Below are experts of layer 8 (counted from 0) of a mixture-of-experts language model. Rows are named router (the router's row for the expert), gate (a neuron's input weights, with its number), up (a neuron's input weights, with its number) and show model dimensions 0-191. Each number is 128 + 24 x the weight over its row's rms, rounded and kept within 0 to 255. Numbers have three digits each.
After each expert's rows: a language model's description of what the expert responds to. This comes from a sample of Wikipedia text that the model never trained on.

# expert 27
router:192154149135138142123070124106064076137112073121135134097095155143153143147165112163142130121109161119135148103163139138174110098122138101169140150132152157149159178156134126092138108151149150096118148142157087136181140116139163140143127108131084120124147113133118122160129184099094124141111142153148144124120137137156118126144126095107130156135138141142144133163162124141140158142154143132119093158117099127120139092156137140124141159155078128165164083129115128116155106120089122124100125170125154154113144145166118117152130101137138096136093086140103152157113117155149141127
gate1:100136125143120121175115090110129133122171137124102092132120126121130155139129107126138152108122128124090115169092077124141149103106114121141149114161108121069113116155127071159155154101128168153145090156138124132127139106127117074148152124139119154136148141128112155125128079140119189120151122059082133130130151140109087083140139091089135154122157143156096151149099121119135118149112099146155161071148140089088118150122115124148146123157139090093128115105135106129082101142103109141137081109139133086137126135134120120124182142107152144111159131122086147135159124121136088130
up1:150120124131150137130159120146151113117118140144118108157146144095121115121103139122111119168147084129146102125151126144120116161170143138097124105136119108166136130112149163129097142123121094117081165106097140131109126163134118175099125137111137137160109125139136128103150161138141080136098134188157120123132135094137152148083120149156094124109109101100163143120138145097094125133113191126106082144081131154132135095122143117099097146110142168158117150122128149108156182097148163091122192133106108186091131100114151153118082127131108114141131153157183117126088135112098170134
What it handles: Year digits. Digits inside four-digit years, especially the 9 after a leading 1, in dates, birth dates and titles like (1992), 1955.

# expert 38
router:154117165138177146151077147121131127104096131116162157144135130162162110144101168115131164140095136129150125156108122106159162098129154105114129147096115137123146136139145166146160115096089108158163167141091096135150095150112135107128142103180153089107099146101116143151089172101137121113124109152150095166115113146138151136172163125151130084117142093119140101090108109133154130166121083134169125145156103132142107097110142094108120143141160088155103150162114130102145093136146163152165143149093131153141123120134106103126153146122113106140169118142155121111127099155074116115
gate0:142127122167108129083168127120132113151117128133149146166114151142127114086129140137142141109152129098130129156105162157135108153137152075145125137123131086137132152159104125048174119134103190119075105077108117149162128165105140127182116129131118127104143107151129096113133090134137127113114157132146146136145145130149154142123122163142126140119145105118142146136147115156141139105123124091133106165096141142118104067138064142137117052133110142151118150132156084097130082128144133079095115126131133102107114108081089140149093128103152109099127150142089133149150132127133124129
up0:145111155096157100162097134146135129117142147089109110104135130115108143179145133137120113141088118177119135115151083100141142122112134160126105103156123156135126130088149131185076150108136074140178138141145152127089143099146137126081160117103133134178119140113109158155148159152127163131115100111095114101117128114083102092126118098142111131145143140142115108136121141098105147140120156164149161078149106096119137179119170110156096171135130122124163099116096181147118147134116126195123138140143092160128133141144158117153157112140095129143139085129152134131107121141125131090
What it handles: Year digits. Final or middle digits of years like 2010, 1966, 1994, plus century, BC, AD after numbers.

# expert 13
router:125104148120108129157141141138152166138156150159108116107111122110084161117137163127144104113143108097117143107120106104119127160134117138092118106135115088132147122088124102148096113121108110130166123115153120115153091126121105167119090156125078101095125122078153128114109086108082086101158133104104122116147201134077120099097135117155087152146106135129094124118088127097111111113142100108141154114181155146148090095114087128125107130117084168165187099108120125141118123112120131172098104119163135134127128137075133163162083136116133110121142129130143093130139152102137128152
gate2:189118131144123127168114122135117136146152108115111187124132168138132116140089167142138139099073104086102149140126154132108108102103160113127107138106118097112117138117125095143103117158146158092123133131140136165127129160111152135170102095142092126158108125128146131129138142134097129164132180116097126109138117128106113137158117146116141123155132139123126116114110122125149159108114136146135143107178173134173081072151115134168119135084123140166162126163127135172158057088117109125099120127113121114133184147105062158101113116141136095142166145133142114123146181118109128128
up2:173118153128123118112143098127142132161108139102140116118126136171153087108152073112144146103073111125150153081111145113143126146085106100113176114124127116120123123147126105134094121120101141109133147106125152179126112104111066163163169152132110145161177157134124152144136127140152123156143120126139100121150136116115099169125120141143103122126127054131121107108108137101133124127111116114143140164119161134148127126118112149092132119178116151137157127100134115039134107198139132112119106115130097114131100120128125076179127105114153158137146094140099105111162141131143131089
What it handles: Table and infobox field labels. Column headers and infobox field names in structured lists and tables, such as Country, Date, Votes, Preceded by, Location, Points.

# expert 25
router:110137163173125144164114085146153139182081147166153104125101132110129083180102144117069135145105097174100111161085111111092119147121119130141146161142146151171121127115116105114158105120157158145143137119136131168146131117127115133115112171137110144113174136125140146141108118091163120142097163080138107142134132131074110144128152093153116155157096125106103118109144141135182147145110135139112122118130171134150098116109150153093121140106125163137135118182175115094119124137103095104102148147105156129115140087090135104083141138106115133128114141143156115117114131089098149125
gate7:129139148116131143108148145106067136119132116156150155163133116121123096108139104143116137125114166089100075102106137164133155136075155123135105132119099140110098077151129123145111119123086166124157116130103166145157107131175159112108133136118133132159160114109178116112141140133139108198108075136160125174137105109100138127149140132103129155127138063140114165165138092137138119141156177106124101111103113107096124139139103166133153146105153112115142150151136122128145153102087120089143119114133099131138138153134138110134083134090131148131183071092163122133112106131106124138
up7:163102111154108121128137122162191110099147100069104136107137126134162148117161094134169115152134069149107123160148164100124139095124116144157169118132117112119163138174125098125116140158172122127093102172136102106112126107119109170079105126128130123119110110141135162160137138163083170106127169120059129109123164153161092162141121119107119115132137144123111112112084156134110128155079126204157145170142115142142132139129144124112135145146124129106144151112108139129128156143136123107121112148132165106108129115151163121123162147124144121153133141153137125137129173091161120147
What it handles: Institution name words. Later words of organization names, such as Association, Force, Railway, Records, Party, as in Royal Air Force or County Commission.

# expert 36
router:156158088116152165165053136153137066162136122151086088148135152135149125105157128153158140093157133142114105097105089120102131146143109097098120110128081141100150116126131140146134134141129114137096089155085121131138143090106114114166143123086113169131136130149147136148182093127116156146139145108110147142143181151136085075126134150106127094150119117106160151118133179105115101166142179148132131147096170117133119105124142159129130086119149143121113136120083113122089128129149130156098136109144112110143160115153113124128138101144138131125106123092109147162126131149136096169
gate0:099120074158138088120153123131146101143114094122133122097080131128157109147109170128117126139128107124139135109144099105136171119145117133119091128123112115104135145118158104091123138110113128139079132150157128148076128134119119092135116123080087120167093159153169108142133110129115141133124131139120109130127159112106147136135108165177112104144188088136121132125100176105141117110094117099116132121126135122161148146123067136099076126144112105095129184167132098145100132107140128124127161093166095144128146144098163148182100103098143158148118160073135148124157115123163092121
up0:096085090145155108162117133144154136133127105113090154133123118126132142149128176156135126134119088163127131120139114092155136113173131122156113104117114122105141127162140138069108154124133132113121142155119111153087147103157140097129116097075094118140103133172178123143140109141114160164123126167134100148146149117120115116113108127171104121107175111139121156132151132121157127106095136120111116127124147044131127160127098129084081120152144159157112145144114099128096156101160116156136117123185078173136154120139166152181136100122150137115123133095127184139143120130159104137
What it handles: Spaces before numbers. Space tokens right before a number in tables and score lists, after a pipe, comma or colon, such as "| 2–2", ", 6–4".

# expert 5
router:164129140119087122069159128172117162123128112143103114104148102116123138127085163149128158098162130119151155158129131105151115154145156136153112152107116115088160132157110119127153143145098147101126111099146168095146121097136073125128125149162142108108101078141152120134100107101143109136132082108153091107106164106141121138112100164149121131159080173113106153174114116119096106118108160113113116123136150160138103115102150149126099133151136108145161128118159124159130161121105130153115115152152147126087142137118103117179121138126113169126131094094149092132180126095186098160
gate1:122113138143095093169142121114075145123122158161124120112154118116128175095136143124140104121148124129100158120128156090142100083116138118133147153128151130134127167107103109126140089121144120189128127157140135105134140101116147108169142114151093080141077095109148128108107150110130110088136156097133120072122134089153160162185103076089128133156101120106126125114133103142124143129135125150124131104140115106160127115143192126130142129106153173136128086132189108134144141140123130141156084155135130125098090103134168142151119120128155180119135128122147165131171087091149115097
up1:147125120137133113151149133134167112107111118068182141144098097128121140151121116160143148136153106147125145150153142161170127093160150093107117132160107160152130117114151116103121122122154117211133104111164114121153131093143132094134126111118133124162127107112114149112109098115131148177132095103167109133119089100098126191094147163156121131112128118119131123142129127088098132170121152086123098143116130124135140124137126161162126134193120106114104147148106176101107130132092128167137096050131131125136155121136111154147192110138161160122143126156120125152119130107132107164
What it handles: Section heading words. Opening words of wiki section headings after == or a blank line, chiefly See also, plus List, Reception, Results, Playoffs.

# expert 46
router:134127118114160116147127071171102075150097165156143092115140123123176107126143116172141138091124131156077085136112129098112132126125120128120104122126148159129145101152135146155150090160144083180121112157127099122169164097154102121114142120109120138083128167152147164153106091088143107132102150110137133126104121178176115104112129088103095112128148152114174154128128137104139141126168107104103108107145151118166088126103129123116117066112158144134148122104132126163113122115152105096127120145124144106173181110171146123126136135122137136124114090115130110145143165133121133163
gate0:136137170141173157140136165104114079132143117115134121137181081124131156120109132117147067176103164139196090131148166137093134144110158109130104115158144112148124080157148127128166155091155113156137148138150127093120105134096128158117129139077130143123150096085160128109128096113122107125150143150125094134135110145145135117114145129102116105105093111135127091132119120098155113157171127113121118146173128169146125128116096130109178122138104117160161152114127096086110130191106131083155150140137139135118171114160143164104133115167142142140106132163139145153128124145155131145
up0:132118090114089097116098129140139189099133127134114136123080160127114109122139104141115216095134094128101149122106104140161133156153120126114151128093105139104146193096103131116107125144107146096127105142093122166135132122160131084145132118170119121137102148166118121135132162131125144141088076124122167123105152113110117153150110141161139154136138121123114148128134151162081143115103138128135114111078118099125147129148157116146070148096138147106088117143134166150160108082127124154088115124095124159113064153102118115163106150111131100138119141093133122091111118110096138120
What it handles: Space before numbers. Lone space tokens before numerals in chart and tournament names, such as Hot 100, Top 40, Round of 16, plus brand names like ESPN, Nintendo.

# expert 35
router:105117168091130166169125110170100096163085139153142093101114114135147158144136126124159129098113143138126149136096150120144155092076138084156117109156174139147160094127154155132156114119142145165088135148149113128114125120149124170141109157085122120108143133159119148152132128148131113127119152159138166088136174134167166094136125098102121111127113151101169149146146120139167146133182115140081105131127088157100110141133115140115114111140111106121156127093091160115160128105141110148095140147122145100144120130147103135151108087153127074105091113172119139152078127160146111146
gate1:097147132124141129185145137105150108145135148134134119140144122092078134098089102122145125136136122142136127095117158116152141128152190155130105078168125107101165143149134091114105102159149144150115117128158171113100078084107132096052125146095125122143123119126144113146150138132142179121143109114112141150159143101151123112114116122105135094126107116119103113182098117114092119069124145146103109125156135128109136151189128108171105109124090133139141126130133130129136172143103168123117166169099122117120084152138155125164120130121139157122113103139176096102084133108153103120
up1:120086133120110138075135107130127165100154129119119125156130166145182125150127117160140108119144134095133129157137115128130114107144081105144142164100104103176081140135131157131141185116101161096143109089094122150176160119135152148164140101183121125130128158121123135108119133127128104119109111123128146099105121158112129154105121143141110177130129126149109161128159178131132145186123121119180120139111156111132116093082114104125126178162181147155107105142112096151100119140134116090137066094138142140137148149132126116106119153091116124122164121101083166147169123140104130115
What it handles: Dates and leading ones. Month names in dates and the digit 1 starting numbers such as years, days or rounds, often in tables, e.g. 9 October, 1926.

# expert 48
router:177180108137120114151118137145071046161099111141105135161142169128158137092166079152142116114125141135115115103120149151141129142112106082115122131136109119151113151141095096139143152141118165119125126131154135109125173126168170109121111098122138126135119133119149114151118109115163139151114121132124111077126118139178121110114104139108083152122134132104136156097167119162136142150153171173178147173139137142127102115162136145160123110105113108136112094134104098110150156117116139081133147134106131119146141160160139083166114113153120126161081092165162110124144126140168118145
gate0:156113122096125087103143143135124127089124097100170151115137106126126158139144138145126129152071126154106137126132119151152097129152116107153116099163108133148149124123137125136133137155159172100083131142135148132072105153106148118110096112080129113100108170152145146136118141157140113145136098186122123134071114131153159182146105091171105147086114138131134120101145154128124097149123149136102073143153094125086132134157107142119159111136135163089145107080094148107135113136130141086148143151105122103118128117133153125140111120093105177112150141098180179152125143166162123135
up0:115104140132116145135115128110148101211126131153143114132128160152163133113150076105155125095147130115143131150158151104160114169145119140105144164114092124127125139116116102124143103133098140129139130115116131152151162117113098125138149130167106122113097116101121135158086089102128159115129137037080133137193106132102157099135124127108153139128124115131101102131120142156131145092127106144179140120094141124195138144103129129140120124104124095131128142141167127171155119192140093139064101104128144111144150145139122103128106112142123119120088121119083120112179088124136113122
What it handles: Digits in years and numbers. Digits, chiefly 0 and 2, inside years and figures, plus spaces before years and dashes in ranges, such as 2010, 2008–2009, "July 27, 2015".

# expert 52
router:103112110120125100167129147132131126098158124154120150114102126125108141095163159097094126149153121136146131143114139100102151144166151146170110117116118165115105114119096086132131149132142114142108154114110111134154130121119119159146117156130148105092164108114140150110132104130088088120099128155095179141139113061127157138121116165124132100085114096153102140144103110137095142136154102111122118103096094115118171124183173125132090141136086146137089125128134128167104136079099133151113110121076149122143110107092155160191110149141155149125157144102174160161128125094110148083
gate0:128092082128133112140113125105165133120178130111129124132171158095105102124152155107128148164154145101168170099138140162153118119140142120116113119128162157130127138085135136142110161176116148111124117132143101077094144122113138115141090099118138101097127089156141138135136101105091116118118136138136138166123117091098142111129154142169118129100126114111135131135126140130117157110160093116095162108135090140174121142129160126073065135181098130088117137102087117111099076129096097146100132129109181144142184096118140130141079118146148155159107105096119137143149140137155123109
up0:123140138128125127129150121141111131137158105112121123106113129104114180137113140138115104075070115113138106133118129169131103165155131054131128137132116147119137107118144143116103113121192102119133160146117119074112094118095109176119176127131128153127113176122105117103102130123149122135113175144151159111119106121129125165122195136109098104154106104100129113164109138151138129110074133185121128165096091115171115148175083114173131167158139133109161100111137152136137141153160118146154156155117104150123117125132099130120116161120122119141147155129104107111107139061121142133
What it handles: Architectural and botanical descriptions. Verbs, prepositions and participle endings in building or species descriptions, such as built with, situated in, chamfer-ed quoins, growing up to.

# expert 19
router:134100126153134106194099114124104140147153127145161154106112106140125142118108133163149127140100094103129139158182182142125109089130093112143145139150172139101140154145145150118130126106164140150137115131162096110152135133163156117110094105113140112126127126137144142161094151117150129112132157154122128129163149134152167140107110108143144141089157150090171164104097118140093116100149168135112090170134100110142100144091109136176098085128125135084148113151120120081154138158072091135099129080122168122145148129164107138103113131097138108150095101166089148145140123154128126145
gate0:102086161132140103190114105132159141143177116090131121132108167133136128143136124123155157125105091160118103131168157156120093170142141110114125115154144092146126129116133124130096142084122106134172100126125148114121123140092102119149076120129136122149106132171168153153116103121140142118105146122078123153096135116127157103117095101120142092112147138080093135140123126098070155128110112146121089129088119122119123125163163186110147128124136123156149116107152101153148167150125090162136153112140115146123156188164156082078168124122156140148137127127100142129098173132130108122
up0:117130117122127086122129086134142150122138113103123120126116163135119144156099116092120153112118088183066130141187139119150099152139112131115085125152126134150128148117099156137135111080119094098174151118152134115114101129087095082103133100142145113113133152143129127136112110123116113096107115112089132133139137105123155140098084091134118077114093155101098131130152110149104156158129115160157098145152117125144142100134171189126150145113112086151126076099134129161115160158116117147129158127125117108122142145139114099089082101094136097111154135121113169142135191170122152114
What it handles: Punctuation, digits, non-Latin bytes. Hyphens, colons, periods and digits in ISBNs, tables and list items, plus byte pieces of Japanese, Thai and Cyrillic script.